Below are experts of layer 8 (counted from 0) of a mixture-of-experts language model. Rows are named router (the router's row for the expert), gate (a neuron's input weights, with its number), up (a neuron's input weights, with its number) and show model dimensions 0-63. Each number is 128 + 32 x the weight over its row's rms, rounded and kept within 0 to 255. Numbers have three digits each.
After each expert's rows: a language model's description of what the expert responds to. This comes from a sample of Wikipedia text that the model never trained on.

# expert 57
router:126162170179165171135144134183122117076148145098135117080150162165105156171091031121165153083114086093111121138144120112187124141161117160093103126135137087088156183140178129117136110143077102
gate3:180140117140060166129163181100062129085108097101080076170135103130072113105087088153170161117111118106082149148088126120101191124127117152148151139122100100118146177144129107163083147129144185
up3:139146133108152148102084138133187153129130106143120139125122184128112104088107104172149113215157130110073139118186151152071096092125143122145156109103147149118102131106140125087147108092101057
Articles, possessives, conjunctions and the -ly of adverbs before an adjective or noun, such as a, his, first, relativ-ely.

# expert 1
router:134138142157153145072146159138139116052185139091103135095155109140095151162103070100183155127123094084150086074126117129171111088153145182127176155139140124060136165141180098117124105169078114
gate3:153089121130067162148093185155147136107119102113143046115126117100126116129102102159085082183133129157132104103089123079104195089148138126137113077188135117118154178087154183173137153159149102
up3:146143103125139159104137175170128124095140109083122072136154146061110142137128134154080116138159159125128138173076163121129181140154099081137149096167095171110169127142151174121096142156163150
Colons and commas inside times, durations and large numbers in tables (9:49, 4:35, $45,851), plus lone inner vowels like e in names.

# expert 33
router:093121175147098150105112161163150090095196148097127118098128163179081157162088105119172154123143069125152133115153107115157169076161137181103121150182151114061171132129156082118084083155099086
gate0:104123113097098138092174186130201150188128120104097064145113149139100103104111112106155154190164110149126086157137148089150113181124148127149170123139132067117134122132111136157129097161153139
up0:140145106086129118141162162129195103145150138119121082127129171142068153155133115124136142163177150148094135169172107051182161138125115175090176128114119095113103136109111115128127072181193115
Syllable pieces and raw multibyte bytes inside romanized Japanese or other Asian names and scripts, such as K-ur-oda, Say-ur-i, K-ō-tō.

# expert 21
router:136141155178090162095155151189193096073172160062114162088151111122105193205082107088168142117108060144131156109161101121141131086170177141114090141170130094071149128130135091120108085160122128
gate0:129094171109114100088153121088168148170211136146117076137097133148107148197129150158154184163118070116123149181053135113134119094065088093129154141114113094087188104161188119158146118123144127
up0:125152130119065076084064116132131125191159136093174144110132144135158131169125126101138183122122124132123110170162131111179112159067135079180143184090075108108168128155082144114129101118146168
Stem pieces followed by a suffix, such as form-er, in-form-ation, G-overn-ment, serv-, Coun-, Th-ey, Mus-ic.

# expert 40
router:120125170209125158096157117163125072099163144093096134075153129126088149197101057142122144137105119131124148110139086086149163076103143133117137133131160122057153168135113077086140124117092094
gate0:153152099087094158134187139147126052143106152120142182121118133135112102181145119138151141147140081121112141135062118135188076108126171133187078139115154138125150189123128155168156123110158087
up0:131119138156092181138137151204169184121102089120130118098153110153145122137160148132144125150163058108109140161078146092092093143169137119147074122109170116118123101206177119165125120050169115
First stem pieces of Latin-derived words such as spec(ial), comp, por, ac, oc, reg, mus, often after a capital.

# expert 25
router:103136172177147164095145143185127093113185154093121127136182147137129151146091077142158162084108085088144124101135083100177150104162129169085132158186106087078163166149136137101087092135109113
gate0:100151093170085194078134112147131097132180052067199149132146109148118141096118164077108160122112137127149164153114167113106160136180170086102127143059080112113105152135104167094091110143103109
up0:163147156167122102136105135102128150119142106120117122164082108120134105089127096112139147106083116123160075132172097148075123084076168179165124077174136169146151103169139108097146147121118167
Articles and possessive or quantity determiners right before a noun phrase, such as a, the, his, their, two, new.

# expert 59
router:109136150151154164076144148128138056098172139064119146095181176139116165168121121134181163104107092111138120078116114101135159137144163135097145113138142067073139145115135087058116099156067107
gate0:084119112108170113110073162109239099146127174126127101135151185110129109117123094040187099148115112142075093112162078152184113116155090198103132163143064101106119184115164135097181135138149118
up0:096133150143153089182088181144176144106128109107145138089143098195130117108097157117140132190190085146175075223099177161123132093144145181176137103215147135112102140158155120076163143132126111
Final pieces completing everyday words, often before a comma or period: drun-k, nightcl-ub, fri-end, Mi-am-i, j-ack-ets, ackn-ow-ledged.

# expert 52
router:117142161155084169100173122178152099121178136062078130124159109165110143164050066112130155141103072086109130127108135120137128134139162151111163166168143109089141150138137067090097102131106062
gate0:117174141134177206107226082149065159110132093124125142116106104086111136194102132111102166086143123126129116084170122148171174153139116155080110163124141057122156135121177137141160153093132203
up0:141097081113181207190150147138064139133097112073148150164101080138148134195125130146124144139100097102110149079072114117190220121120135124076075098111171161121113151073122119115088164110142120
Colons after infobox field labels such as Summer (DST): or Density:, the letter u in foreign names, and the word in.

# expert 3
router:139130139133144179093162117157127085091170157071164098114114140152093150163088062133171182121121119099115139131134161117132122085185145143081127100151144074090121162086155086152119100138101085
gate0:157086138104142116134118115105160116078151133139082091154131069153094132082107088115102148086128099124165085124101133083100101069156096186094126089177100105092117115101156099120183121083146150
up0:088129137151099154087118169144094159115168170111165147100150118148193105140121153101079084163095172118130144117166153109092190110112098204122161169115098075120133096130226082154082122166132102
Word pieces inside proper names and infobox field labels, such as Sau-di Arabia, B-orn, Ele-v-ation, Buen-os Aires.

# expert 48
router:130107189126140193072152173159179089108188123066083128135123121142054168133088068120138152126104083110117127119118111133168147103165158163116125139116133121115177190128139112121158123149094096
gate0:100133210122091169100152126103131124154079151148066093139121142126120112135142099110093182170172091127085113151207099166124156077145135180083104185121139119113157172175189118139098136156090139
up0:133110077037134172150195136163154107143108128096106139102139164105125186115109119155122140114149078112139100151147106155069147097158172154129157167137161178125143131134191179152111108132139121
Colons after infobox field labels such as Class, Genres, Produced by, plus line breaks ending an infobox before the next article.

# expert 24
router:136131156183128176125154174183166094097191168097153091108117149164116149199095086107140126109101092112149109093123099135178135124161127153131161157191154082057167114130128133101083094112075094
gate0:120091137134117112146139109195073113115147133132100100152190133152118093220161077100073094130143153108098142159106113130100124151129109088123133161066155060093152103115163128141122173077113093
up0:162151176143110137093129136187097181150190124108132143127118155129138118166127145129102134104116104163178178122132140159122097142172110150113151087131152110132101096102093142153133121111122178
Opening pieces of common words and verb stems, such as y-ou, we-eks, includ-, produc-, writ-, and Se in "See also".

# expert 43
router:081161147178124131100142163185153092131186144052125123118143151167109156185093059122128165114138069116144105135110088125123148088178175139123122076176139123060134150163161097105128130150118157
gate0:079155087154167157092127118179117119143139123092097129151169134104129131114137113142122045095123105124083082069106062158145158129170144211135106153122138078099164161149130141105145046144152172
up0:082117102191104207119188115108151087158129202192084100145172129164091145114156101116129137095086170118071098137123112183194116093117171158126180128121125158123113147132121086158124159120132122
Short inner fragments of proper names, such as on in Bonaventure, a in Claude, v in Cleveland; also was and is after a subject.

# expert 4
router:092149145200122125113147172136140109104196150087161148111141191158103165163074082101167143097109095095148080106106105120178131060136155096098107147136139112054122161105126062097130118116098112
gate0:088124077123080133122128170131131073187128130143086096145069128094162134149126108143143137127153095108091167129119120114171170091205124125057103178125149068126145145172100097119104091101135109
up0:099147080151099126113172156137172093155120132145101061175090098119152118123072133128067100167138129118078090145092094157157150110206155095052067171144132056122137133169149108111097122094156137
Short fragments inside words, especially proper nouns, mostly "tis" in British, plus endings like Memph-is, U-rbana, °.